python train.py --d_model=640 --router_score="softmax" --normalize_top_k=false --balance_loss=0.00714 --balance_bias=false --groups_per_token=4 --lr_router=0.000504 --norm_eps=1e-06 --grad_clip=1.0 --seq_len=1536
Below are experts of layer 7 (counted from 0) of a mixture-of-experts language model. Rows are named router (the router's row for the expert), gate (a neuron's input weights, with its number), up (a neuron's input weights, with its number), down (a neuron's output weights, with its number) and show model dimensions 320-399. Each number is 50 + 12 x the weight over its row's rms, rounded and kept within 0 to 99.
After each expert's rows: "comes after" lists some tokens at least twice as common just before its tokens as in all text; "mostly gets" lists some tokens that are sent to it at least half of the time. This comes from a sample of Wikipedia text that the model never trained on. Tokens count by the router's weight.

# expert 18
router:61 49 54 48 40 37 50 51 73 72 43 49 41 69 57 62 59 37 24 42 34 49 52 48 43 62 44 31 46 52 54 41 55 57 51 48 41 28 48 64 43 52 50 39 57 62 48 54 50 62 56 42 63 30 42 69 49 40 55 48 55 42 59 38 38 22 65 33 46 26 52 56 51 55 49 50 39 77 74 38
gate0:41 77 50 40 56 46 68 48 41 45 58 44 35 49 43 37 38 47 45 33 61 32 55 59 65 41 59 53 45 62 80 64 51 53 38 41 40 30 61 41 41 37 36 67 32 46 47 60 52 41 65 46 39 45 54 42 42 32 40 64 37 38 65 67 55 24 57 49 28 42 63 42 52 53 48 39 54 59 43 67
up0:46 53 64 62 57 56 45 67 39 30 52 50 72 56 49 45 39 53 55 57 73 61 57 70 55 39 32 63 53 62 42 55 26 34 47 49 61 29 58 52 57 63 47 43 59 64 48 42 53 48 64 45 56 54 50 32 45 44 25 45 59 58 45 58 62 48 48 66 57 57 55 51 61 50 74 44 60 69 34 50
down0:59 46 72 49 64 53 33 53 52 37 60 60 28 43 36 46 05 45 53 45 69 63 77 37 59 53 49 37 61 45 37 55 50 41 57 41 42 72 54 51 47 48 53 65 41 53 41 18 53 55 56 21 60 41 60 51 55 38 45 59 32 39 50 41 85 56 84 45 45 63 48 50 57 55 31 31 45 54 59 51
gate1:62 62 45 45 57 60 73 41 60 47 61 60 46 52 64 58 64 63 39 68 51 45 31 63 52 38 52 43 52 58 54 45 53 42 62 61 72 52 45 52 53 50 42 56 42 20 49 75 48 39 33 60 44 52 64 66 57 47 46 53 43 47 48 56 32 43 58 36 55 53 34 29 54 67 45 52 61 54 65 58
up1:31 54 41 80 56 51 61 49 66 57 23 45 66 47 54 50 56 45 54 58 53 58 30 67 46 36 29 60 37 59 32 64 40 50 39 43 25 43 49 58 53 35 61 44 41 53 76 60 55 39 77 45 58 65 48 53 35 29 46 54 44 54 61 77 46 51 39 64 74 48 35 36 65 71 43 36 64 41 47 31
down1:45 43 42 41 60 30 34 47 44 40 68 61 46 62 26 75 42 33 44 56 55 54 58 72 50 34 41 40 55 62 24 33 37 46 18 43 31 54 65 65 56 61 43 53 47 48 71 42 52 66 50 55 46 45 42 36 47 64 50 51 47 83 43 58 73 53 39 35 54 41 45 49 27 20 45 48 58 42 56 22
gate2:56 59 58 36 48 59 31 54 53 34 69 55 67 50 22 67 61 64 52 70 33 63 57 44 56 41 46 39 55 51 50 52 23 43 52 58 50 59 49 67 41 39 48 69 51 50 58 49 71 49 51 62 43 54 63 54 69 46 56 54 38 49 55 50 40 52 43 71 89 70 46 67 58 83 50 47 50 36 41 37
up2:52 51 68 48 42 63 53 36 46 57 43 41 52 52 48 60 74 49 62 80 52 46 48 53 49 59 55 20 52 60 68 47 59 40 45 40 53 68 60 50 47 29 51 51 79 56 69 59 67 47 57 50 38 36 64 66 66 31 58 26 63 57 57 44 50 71 30 72 36 50 64 39 36 46 59 51 36 52 57 38
down2:38 70 37 56 48 33 48 41 28 57 60 45 46 41 58 50 54 55 62 59 44 20 52 48 45 46 37 50 69 41 40 60 56 63 31 45 44 44 61 45 46 43 63 47 45 28 53 43 47 45 63 53 50 44 60 39 51 36 43 70 52 59 45 53 53 23 35 35 60 58 34 58 54 49 36 58 53 40 57 60
gate3:36 42 45 41 40 48 72 40 57 43 47 47 56 54 65 67 42 55 55 37 57 52 55 40 46 72 47 50 66 53 42 57 65 46 57 38 39 50 51 56 73 46 50 41 59 55 48 65 39 66 45 50 82 48 56 50 53 39 40 70 43 71 54 57 62 62 39 41 34 37 57 33 58 35 43 47 48 52 70 72
up3:49 66 53 58 64 55 36 41 36 37 65 75 63 40 67 46 48 83 36 30 59 24 49 32 35 49 36 65 67 68 37 54 32 30 52 34 57 68 31 44 46 35 46 45 71 59 54 44 65 30 42 35 65 37 41 33 40 54 45 44 53 44 49 45 22 65 51 34 67 40 64 37 65 47 37 40 65 54 62 54
down3:55 64 52 68 59 58 63 60 32 11 38 43 45 75 59 54 50 57 34 57 39 27 50 58 77 47 42 65 50 60 44 55 58 46 51 45 69 43 64 59 57 42 57 66 47 49 44 45 51 40 48 41 28 53 40 34 64 46 30 67 40 33 30 51 68 31 65 43 56 67 57 46 55 49 49 60 52 28 55 61
comes after: "\n", "-", "==", "===", "|", "),"
mostly gets: "See", "Personal", "In", " Genus", " MF", "American"

# expert 28
router:67 50 37 30 40 39 38 44 71 71 54 46 44 74 62 46 63 52 32 56 48 47 50 55 72 58 30 31 34 47 53 50 52 20 31 38 50 60 45 26 56 60 36 51 77 42 61 52 52 29 58 48 40 42 43 68 60 47 48 33 48 56 45 64 58 49 39 51 59 31 37 27 48 79 48 42 52 40 41 61
gate0:52 34 61 45 72 53 66 63 58 74 37 44 53 17 52 66 61 66 74 67 55 45 48 45 52 54 47 57 49 48 44 60 51 19 62 48 33 52 52 31 63 45 34 41 34 10 62 56 56 43 61 45 56 47 48 47 63 44 24 16 45 69 49 32 39 81 51 51 85 54 52 56 54 48 56 49 32 64 36 62
up0:46 42 59 53 59 44 52 28 55 48 56 40 29 73 45 53 52 50 37 61 50 56 58 74 48 48 44 45 57 42 34 41 59 37 61 55 43 26 50 43 57 47 27 45 49 53 32 49 64 49 19 37 43 62 36 53 63 49 51 82 58 58 55 36 42 45 32 67 47 59 60 45 58 61 60 47 75 49 62 45
down0:30 38 30 50 49 49 43 37 57 52 55 25 62 54 56 58 33 61 62 70 50 54 71 53 48 52 46 34 35 54 51 55 39 38 50 57 29 43 34 66 40 76 76 38 54 64 47 40 31 62 50 37 42 38 54 63 51 39 64 39 50 47 27 45 39 43 60 76 36 64 57 50 28 29 53 54 54 53 79 49
gate1:62 29 50 53 42 53 59 62 55 44 58 69 55 64 50 59 42 60 27 50 62 19 31 50 69 56 50 42 61 35 50 62 67 46 52 41 48 44 24 55 46 49 65 38 52 28 44 58 52 55 47 29 48 47 51 55 70 61 37 67 47 62 43 66 42 50 52 40 83 56 24 38 49 82 43 41 43 68 29 51
up1:57 45 37 67 51 73 64 39 57 63 50 59 41 43 52 40 48 65 48 44 49 45 45 55 77 63 33 43 39 41 51 40 61 44 41 44 69 58 63 52 52 56 58 44 57 53 64 42 60 52 48 70 63 80 58 55 61 42 63 71 42 49 64 47 46 47 54 43 35 47 23 57 26 51 46 53 53 27 46 62
down1:20 74 28 45 54 39 51 61 50 61 55 70 40 64 62 70 56 34 71 68 61 61 38 40 45 51 30 48 43 46 64 39 37 30 52 54 51 43 68 59 52 37 42 72 45 42 44 42 46 44 43 68 64 59 61 65 57 49 76 47 54 38 42 47 53 56 36 49 41 46 61 59 52 48 47 50 49 60 50 39
gate2:41 34 42 61 57 45 53 31 58 34 54 48 66 60 44 33 46 45 20 39 52 48 44 61 46 50 34 73 50 34 28 44 67 54 61 65 49 38 48 55 64 34 52 57 40 44 53 57 16 56 63 41 61 21 61 50 58 42 54 43 37 51 55 29 45 34 43 46 63 60 55 52 50 50 62 49 57 61 43 49
up2:51 49 55 49 53 36 47 44 45 31 60 39 36 52 51 41 47 57 61 47 50 41 83 59 31 49 48 52 55 38 54 70 55 40 53 90 68 65 56 32 51 30 57 52 54 54 50 45 19 60 42 34 55 42 55 44 22 43 61 53 32 55 42 65 31 39 54 45 61 39 54 45 45 48 48 49 50 39 52 56
down2:79 41 49 50 61 33 47 40 41 57 70 31 31 49 30 52 49 48 43 50 46 64 51 74 61 36 44 51 74 56 48 61 42 57 60 54 57 47 66 53 43 40 44 41 31 31 64 36 50 55 41 50 42 71 45 54 38 53 40 47 55 42 51 37 61 51 47 39 51 36 70 42 27 31 61 54 44 43 56 54
gate3:71 52 36 51 69 31 47 48 63 67 55 74 56 40 60 44 63 54 38 53 60 56 26 60 55 60 49 49 59 28 65 58 29 17 30 42 67 46 31 62 41 56 48 38 49 59 71 58 40 49 55 47 49 41 49 43 67 71 74 41 34 56 60 51 64 56 78 52 43 48 67 59 63 67 59 54 67 63 56 47
up3:34 48 29 23 62 45 60 60 65 82 66 37 79 51 57 56 52 30 71 56 48 37 45 31 51 50 37 34 86 68 40 57 42 56 30 72 33 53 57 47 46 49 35 70 26 52 51 62 60 65 63 56 63 63 53 37 43 23 43 53 42 65 48 59 46 49 53 71 51 55 48 50 64 39 49 71 51 50 24 59
down3:37 48 49 56 30 29 43 40 61 59 38 31 61 60 48 55 41 42 54 39 56 44 55 53 27 51 36 48 47 46 50 42 57 58 64 40 67 71 44 32 68 52 55 55 43 62 31 65 32 58 55 65 68 33 71 41 73 59 54 55 52 53 55 55 44 50 25 72 54 35 51 40 51 34 74 34 54 60 54 67
comes after: " of", " for", " in", "'", " to", " from"
mostly gets: " for", " his", " its", " their", " from", " her"

# expert 15
router:56 47 37 31 59 51 53 55 54 61 47 43 42 59 36 63 71 70 50 41 55 56 43 30 62 36 72 43 65 56 30 44 49 40 72 48 64 54 40 61 52 35 67 46 67 40 66 63 41 57 34 46 61 47 48 49 57 43 43 37 57 73 54 69 45 58 62 77 53 58 45 54 66 55 45 40 51 61 59 50
gate0:48 49 62 46 31 59 65 43 51 71 32 67 30 55 49 46 62 47 53 59 53 35 52 67 56 57 18 62 44 45 27 55 43 44 35 36 46 76 56 59 70 46 54 39 38 62 44 45 36 35 43 63 33 52 56 60 33 57 65 62 71 49 42 52 48 49 52 27 64 57 55 52 49 48 47 60 41 63 68 45
up0:50 67 46 47 61 70 59 56 48 26 55 44 60 57 34 45 72 52 82 39 63 52 68 56 36 61 45 50 42 44 33 19 41 37 53 56 46 55 53 49 63 78 44 48 68 25 48 49 56 31 64 57 54 46 64 48 45 44 44 48 41 48 58 70 49 62 64 42 37 51 65 22 45 54 32 39 60 57 36 49
down0:63 37 39 59 56 43 51 50 43 44 38 46 34 50 57 57 15 46 42 39 55 47 38 48 55 32 56 38 43 61 54 38 51 58 67 52 44 64 62 45 59 15 61 53 42 44 49 58 30 50 50 46 62 51 54 55 43 54 47 44 44 55 63 59 40 44 47 39 50 52 44 46 47 51 63 10 59 46 53 46
gate1:41 58 58 56 73 67 60 66 47 41 38 55 19 56 58 72 55 41 40 37 64 62 33 56 51 65 53 65 40 58 46 24 38 70 68 54 29 38 41 38 56 54 52 63 25 35 47 63 57 58 47 46 55 48 63 39 68 51 76 50 63 46 47 33 40 42 59 22 58 32 62 32 52 39 48 45 56 47 41 53
up1:66 53 53 64 50 48 46 23 54 35 57 63 46 36 58 56 59 60 33 83 39 44 45 37 50 69 63 57 36 64 50 41 44 10 56 55 56 57 54 45 63 51 47 48 43 53 65 40 53 35 53 48 50 56 76 65 57 46 79 72 48 51 69 44 53 50 39 37 47 50 59 35 53 35 34 58 59 48 42 42
down1:44 43 55 35 49 34 36 56 45 58 52 37 68 33 30 66 63 51 47 66 42 33 23 54 66 33 55 57 63 48 38 51 72 56 50 68 34 34 53 56 34 49 42 33 65 50 48 52 46 44 63 52 27 44 49 61 63 43 48 26 47 48 60 56 41 42 61 51 71 46 54 63 52 50 47 60 45 57 55 49
gate2:48 59 46 66 46 56 40 35 60 52 59 58 44 59 42 39 41 33 67 22 46 44 72 35 40 60 52 58 46 60 38 54 31 68 66 50 49 57 63 38 52 39 39 42 37 42 61 54 74 45 39 46 54 62 34 19 59 61 34 48 48 52 50 77 35 41 58 61 36 35 54 30 44 43 53 55 68 48 58 53
up2:42 56 42 32 40 73 54 41 44 47 39 58 51 86 45 51 37 41 67 15 62 61 28 60 50 53 52 54 50 57 40 28 38 57 53 41 66 28 60 50 46 63 55 36 53 42 43 37 59 41 39 45 29 60 54 59 59 74 44 59 69 31 51 48 50 45 73 45 36 36 28 41 49 40 22 63 39 50 45 40
down2:57 62 33 60 57 64 46 61 65 49 45 79 41 51 47 46 54 24 39 41 45 72 69 39 41 71 38 60 50 52 44 58 51 29 56 45 34 48 81 58 54 46 58 48 40 58 49 46 60 40 61 59 57 58 65 49 41 34 49 58 53 60 40 56 41 48 66 67 56 52 32 39 50 74 46 29 55 47 45 61
gate3:49 34 45 62 36 41 50 40 49 53 29 52 51 42 76 55 48 58 51 55 40 46 49 39 65 40 55 52 53 60 63 45 47 52 43 62 51 33 36 39 41 38 50 47 27 46 51 50 64 59 61 63 49 26 60 54 57 54 53 44 38 54 31 48 50 53 43 50 57 46 73 41 24 33 51 41 52 67 29 60
up3:42 44 56 47 34 59 24 53 46 50 57 79 49 49 57 33 71 23 53 60 58 36 44 50 50 57 56 66 40 43 33 41 42 48 65 53 46 40 58 47 31 49 48 62 49 24 58 73 66 65 66 53 60 45 75 70 59 42 54 47 50 55 56 51 41 49 66 28 40 65 46 57 32 26 38 49 48 53 49 50
down3:57 72 29 58 51 58 37 54 57 57 52 59 71 54 51 66 89 54 56 59 61 41 34 41 30 57 53 53 46 38 30 47 60 49 48 69 44 70 57 46 32 43 57 50 39 37 57 57 44 53 59 48 40 40 64 50 53 46 63 46 48 67 53 53 45 53 39 30 54 40 58 52 50 45 65 55 43 65 59 63
comes after: "\n", ".", "==", " |", " ==", ")"
mostly gets: " ==", " ===", "\n", "\".", " K", " W"

# expert 31
router:61 61 48 17 32 33 64 54 63 55 51 40 48 61 45 70 73 59 50 45 50 57 35 61 43 57 52 33 42 58 48 63 39 43 78 47 81 44 39 36 55 30 67 50 70 54 51 40 59 68 64 56 40 60 57 47 68 55 58 48 48 51 56 51 48 57 43 71 50 24 39 40 45 45 70 53 62 63 51 40
gate0:40 50 40 46 64 38 57 60 47 29 42 69 55 55 20 58 64 17 46 75 45 36 60 64 60 52 47 52 26 51 22 27 52 60 51 50 73 37 62 34 63 70 39 41 47 39 54 64 58 46 66 54 58 40 53 52 53 86 36 54 51 48 60 55 69 62 36 36 49 53 68 45 60 50 48 53 47 75 47 52
up0:53 51 54 40 55 67 38 50 55 49 66 53 49 73 48 65 49 38 55 55 33 50 35 39 48 39 63 43 50 20 68 43 53 63 69 66 36 62 46 42 48 54 56 40 34 42 38 35 49 40 42 49 41 42 47 58 48 48 34 44 28 58 66 49 54 33 44 32 37 32 40 47 53 58 62 65 48 47 56 56
down0:41 61 58 67 47 50 56 62 50 39 41 46 48 63 46 44 59 48 66 62 54 46 32 61 59 41 49 44 55 48 53 59 56 48 53 16 76 56 50 59 56 69 48 45 53 53 43 35 38 45 59 37 70 50 34 71 18 35 12 45 40 52 27 76 56 35 68 41 48 51 52 57 55 45 59 52 50 50 26 48
gate1:62 47 32 37 66 43 40 49 47 60 54 49 73 59 80 50 48 28 60 57 27 38 57 51 45 50 53 70 39 29 60 56 45 33 63 54 35 31 74 49 37 44 68 59 37 51 46 56 56 54 55 35 71 50 70 40 66 60 32 60 40 49 52 61 55 52 38 80 61 53 65 39 30 59 62 58 40 42 60 69
up1:56 37 67 64 52 66 60 51 43 45 30 48 61 58 22 39 46 39 48 41 55 36 55 50 51 65 34 53 61 55 31 36 47 57 47 62 61 52 70 41 33 43 55 50 55 66 47 60 64 51 41 32 41 57 45 40 41 75 48 51 47 46 54 27 60 57 66 58 53 54 42 70 63 50 57 44 58 21 36 46
down1:54 58 39 55 63 29 80 41 44 42 49 42 46 80 56 52 27 56 56 39 65 57 51 42 51 37 47 61 36 51 53 58 24 76 54 53 27 66 51 52 39 72 41 44 33 46 60 43 54 42 42 45 41 41 61 42 55 60 49 65 51 54 32 56 49 38 67 55 41 31 46 60 47 62 34 70 40 54 68 62
gate2:44 61 64 47 54 43 56 37 39 56 59 53 46 60 44 55 20 25 56 66 43 54 45 44 56 40 55 47 40 50 60 57 64 42 61 70 47 32 42 64 71 44 47 46 52 52 61 41 38 60 43 52 61 26 57 32 53 42 41 57 52 63 45 67 40 60 59 56 53 30 57 40 44 54 44 59 59 70 31 49
up2:34 24 33 74 27 65 49 43 52 45 68 58 49 75 43 44 46 45 64 45 61 56 40 54 29 50 20 72 48 50 50 50 43 61 27 40 46 46 35 58 56 49 29 52 43 44 35 56 29 65 57 47 56 53 40 59 38 59 49 55 44 64 56 47 45 68 37 41 42 60 47 48 47 35 40 55 49 36 42 61
down2:59 42 46 64 44 53 54 33 37 40 62 61 60 35 44 48 33 51 40 51 58 43 29 45 48 66 72 44 34 73 50 46 55 49 52 38 50 43 25 66 42 51 33 72 48 30 53 62 60 64 44 63 59 48 58 72 49 54 46 64 42 24 48 52 25 54 55 68 63 81 37 56 66 32 27 63 52 50 51 50
gate3:51 63 67 42 48 36 49 37 71 54 50 58 56 55 57 51 55 66 38 60 25 47 63 52 50 43 58 21 44 33 66 44 66 56 54 29 50 41 44 47 62 73 56 45 63 40 51 58 46 54 69 57 59 21 48 61 31 72 50 56 56 65 39 60 46 40 24 58 48 67 57 38 64 71 50 35 35 54 54 76
up3:56 44 70 40 34 54 34 45 39 62 39 35 40 64 45 45 53 67 56 74 72 55 39 50 46 40 36 55 63 39 49 53 60 42 26 53 57 60 43 29 28 36 65 53 64 66 47 43 36 46 32 49 35 65 46 66 63 60 48 47 61 59 36 32 62 60 65 50 44 45 51 59 29 43 37 38 41 43 45 46
down3:76 48 78 52 62 45 47 60 43 37 50 34 67 48 44 46 56 45 49 55 48 47 33 48 62 48 47 49 40 40 72 39 41 64 53 66 39 40 52 58 25 21 76 47 35 65 46 43 71 63 39 66 52 41 50 55 40 38 58 40 54 48 68 59 27 50 23 52 70 42 37 55 42 48 35 70 36 67 41 40
comes after: " |", " (", "|", ";", ":", "\""
mostly gets: " (", "(", " ", " [", "_{", " ="

# expert 22
router:62 36 51 46 57 40 51 40 51 50 43 51 31 46 38 48 49 65 37 63 58 42 24 55 31 57 72 49 50 49 46 51 40 53 44 31 53 59 46 73 55 54 69 48 48 35 72 67 56 63 32 59 67 50 66 38 62 50 51 39 45 34 59 60 65 64 48 59 56 39 44 46 81 63 26 39 49 60 35 34
gate0:60 38 48 45 47 55 46 52 58 67 45 40 55 74 61 61 50 39 33 52 34 51 47 51 72 52 50 45 59 45 71 43 33 54 56 47 34 42 57 64 26 32 41 34 43 50 42 40 42 73 70 75 41 53 42 49 49 32 63 52 62 66 43 51 46 40 43 69 28 41 43 36 60 54 59 42 55 34 39 50
up0:47 56 60 61 63 46 22 68 50 42 31 63 55 32 44 45 32 13 51 50 56 67 49 37 66 63 74 45 38 27 52 57 58 42 35 35 57 60 49 56 60 61 54 49 67 54 49 45 50 59 35 60 45 36 44 69 61 36 53 50 68 54 67 42 20 35 65 36 54 60 36 56 40 51 60 42 42 43 49 57
down0:46 51 47 50 34 35 50 44 44 62 61 54 38 58 64 49 66 52 40 52 41 63 23 61 59 32 38 37 44 48 34 63 50 38 37 39 55 56 58 39 64 48 49 36 75 41 58 54 49 48 61 56 77 46 56 40 65 42 62 19 56 75 72 45 49 46 61 70 43 49 27 59 56 56 57 33 51 43 31 48
gate1:56 69 57 36 56 43 43 53 34 32 70 55 41 56 51 51 63 64 42 42 58 29 69 53 70 49 61 50 64 56 46 56 68 76 50 70 53 49 54 48 72 47 51 42 55 63 38 40 46 75 38 65 37 58 54 69 44 34 49 79 36 53 56 51 47 59 65 55 71 50 71 50 62 41 40 52 54 52 74 53
up1:57 27 43 46 63 45 37 57 62 51 58 73 49 49 69 57 47 47 51 60 59 41 48 55 50 54 39 44 57 71 72 45 35 54 44 56 45 43 35 37 65 59 56 62 48 33 27 40 34 49 52 35 39 27 46 40 58 56 37 54 48 63 49 51 40 56 46 67 60 55 42 77 31 60 42 46 39 45 39 45
down1:44 42 59 54 39 54 53 51 57 49 57 62 50 36 49 37 34 52 54 57 69 56 30 59 30 49 56 51 43 71 47 38 48 67 59 62 52 39 43 40 54 60 67 55 30 40 43 64 34 57 81 52 43 66 44 51 36 48 52 48 33 66 38 38 46 38 36 31 44 55 63 56 65 64 56 54 43 56 59 42
gate2:66 43 48 65 51 47 42 54 27 72 68 57 53 44 44 52 42 54 61 39 49 47 46 29 72 58 70 47 47 45 34 34 60 60 42 57 46 54 64 53 32 63 39 39 31 61 53 45 48 47 44 46 40 54 51 70 48 42 60 55 37 28 35 51 26 25 64 61 41 61 44 41 35 49 60 57 39 65 37 23
up2:40 42 51 44 53 36 52 47 38 39 43 49 44 82 32 49 41 50 52 55 48 38 49 49 44 47 34 26 62 50 47 44 57 47 54 32 34 54 56 36 54 43 51 71 63 70 28 56 43 44 38 44 32 65 46 53 38 55 77 55 56 62 44 38 27 47 42 45 66 51 26 55 72 37 37 54 50 38 19 33
down2:17 59 56 57 54 35 73 47 51 35 49 58 69 83 55 67 40 54 34 43 61 55 56 52 57 60 68 43 44 28 23 29 61 55 67 46 12 36 32 52 59 73 34 41 48 63 33 54 37 45 47 41 51 45 46 76 52 34 40 60 53 92 48 50 48 46 55 59 14 55 63 63 70 64 61 48 51 45 54 56
gate3:47 46 53 71 54 31 50 57 58 35 39 65 53 40 54 46 64 55 53 59 69 68 53 57 44 53 42 43 61 39 23 31 39 65 33 60 62 48 42 67 46 69 81 37 61 51 38 44 48 59 65 80 25 49 43 37 61 47 69 47 58 45 68 49 58 54 63 59 47 44 59 39 54 49 50 65 64 41 68 43
up3:29 47 42 52 56 71 32 58 40 39 48 57 47 48 64 59 56 65 45 57 51 37 43 59 64 61 34 39 47 35 56 51 62 44 65 32 57 46 39 60 57 57 53 51 45 56 53 69 40 34 57 46 43 39 39 37 55 71 69 57 42 37 70 52 58 58 37 67 62 67 56 68 57 45 71 29 59 34 37 58
down3:32 55 52 52 55 45 54 65 51 49 61 54 51 63 52 46 56 16 42 28 51 44 44 63 52 39 56 40 64 48 45 49 49 70 55 50 60 48 58 39 53 46 59 68 72 50 45 33 43 36 37 57 61 26 51 28 57 59 46 47 67 37 36 66 24 41 52 38 37 60 51 59 53 48 33 49 73 60 50 60
comes after: "\n", ".", "3", "5", "4", ")"
mostly gets: "–", "==", " ==", " •", " Preced", "-"

# expert 12
router:71 63 36 48 60 39 35 32 61 46 67 39 45 40 43 54 40 52 61 34 47 46 54 42 59 39 39 47 66 36 34 20 57 39 40 56 27 39 41 36 72 71 48 27 81 68 46 55 37 44 43 40 41 55 57 49 35 47 48 37 64 52 59 43 62 37 50 60 52 25 53 34 44 61 41 44 59 46 36 43
gate0:50 54 37 63 61 76 36 56 51 69 48 51 48 41 48 58 67 59 57 56 63 49 40 48 75 54 38 42 62 42 47 62 47 57 55 55 39 44 51 52 29 46 47 54 51 45 53 56 68 31 42 61 50 66 54 40 65 52 34 57 60 40 58 53 40 46 37 38 61 37 48 55 58 66 57 42 65 47 65 32
up0:50 49 45 47 55 46 41 50 64 61 63 43 61 56 52 69 66 56 46 57 57 69 43 46 57 53 36 48 41 54 66 48 55 35 27 49 39 44 41 56 46 49 54 46 50 43 46 53 34 58 36 54 63 49 50 30 83 60 47 49 38 67 42 40 49 46 35 52 57 65 40 53 49 37 33 58 52 66 40 64
down0:31 57 35 75 47 69 66 43 44 57 75 70 54 49 46 43 64 40 45 38 65 37 55 43 35 49 30 35 30 51 48 49 34 58 19 35 61 42 33 49 51 56 21 40 44 50 41 51 38 77 47 52 61 36 45 53 59 43 44 42 50 70 66 34 44 51 52 69 61 49 57 52 50 67 54 45 45 67 56 63
gate1:65 47 36 38 41 46 76 51 52 33 30 62 63 42 59 60 56 51 48 63 52 44 45 36 54 66 56 66 56 55 47 51 56 87 61 63 39 71 32 27 50 70 54 58 35 50 50 38 46 36 50 43 50 51 52 60 60 64 56 48 31 50 49 50 52 58 47 54 38 54 42 34 39 08 40 48 40 34 36 74
up1:37 38 53 42 49 38 52 38 47 43 46 41 46 54 37 53 40 29 39 31 25 43 67 39 51 50 53 56 66 49 64 68 45 60 43 44 58 51 24 69 63 46 36 44 47 52 32 68 29 55 65 46 55 64 48 47 42 57 50 51 54 55 32 62 58 52 57 51 49 54 60 53 39 58 55 49 55 44 60 57
down1:54 28 56 47 34 52 39 43 42 46 63 59 62 33 50 47 53 49 35 50 45 58 54 65 45 67 42 45 55 54 50 60 48 65 47 48 41 48 52 37 34 43 42 36 62 50 58 46 60 27 48 40 45 91 55 65 49 67 36 62 56 61 54 32 26 55 55 68 47 24 59 50 56 59 70 41 52 69 32 42
gate2:50 40 50 54 63 62 51 39 48 36 69 46 61 29 41 35 37 51 46 46 34 56 46 34 45 36 60 32 62 75 61 64 35 40 47 46 56 55 62 48 69 63 59 37 46 21 51 29 44 30 59 57 54 56 58 54 32 42 45 62 30 46 44 49 59 54 59 36 75 37 53 61 56 57 65 57 58 65 44 55
up2:44 37 68 45 60 55 42 55 49 30 47 52 65 48 63 60 60 59 56 26 49 45 56 31 44 57 56 54 43 43 87 47 76 42 34 69 39 70 73 66 42 46 63 53 60 25 52 46 43 41 66 35 42 47 20 73 46 54 46 50 52 39 69 46 61 53 64 48 62 50 55 59 38 42 63 39 59 66 68 42
down2:49 53 63 44 64 42 56 59 53 54 36 47 65 55 46 46 54 62 41 46 35 48 49 58 50 66 53 55 54 80 49 50 57 49 47 60 48 45 34 50 47 65 72 78 60 57 48 64 41 48 70 59 44 65 51 40 30 49 59 45 55 29 40 51 57 60 41 43 41 40 64 52 44 60 78 59 54 36 40 38
gate3:51 46 47 40 53 48 46 45 35 32 57 46 66 66 53 44 59 53 61 42 47 57 60 40 38 71 62 57 67 59 45 58 76 54 46 65 63 54 55 64 24 39 62 38 38 78 50 54 34 43 44 30 55 44 73 65 26 47 41 65 50 61 48 36 63 56 49 49 39 37 44 47 49 42 51 51 46 61 58 50
up3:43 43 63 57 50 66 38 50 61 52 36 47 70 49 80 48 63 44 42 40 24 49 75 29 55 75 37 29 26 48 61 51 37 59 38 44 54 76 53 49 57 43 35 36 44 53 52 56 49 40 61 43 51 33 56 48 67 50 70 63 49 57 64 34 51 44 43 53 46 68 63 56 47 57 54 47 53 52 46 37
down3:63 43 57 63 54 46 63 56 47 67 47 46 49 58 47 61 71 76 45 48 30 74 44 46 37 53 55 48 57 54 59 61 58 50 29 56 55 37 50 49 57 45 49 58 51 66 46 47 59 48 58 47 47 86 60 37 21 40 61 58 43 64 52 52 64 71 26 53 54 57 55 57 42 46 68 50 51 58 45 41
comes after: "'", " of", " in", " to", " at", " on"
mostly gets: " the", " The", "The", " his", " their", " its"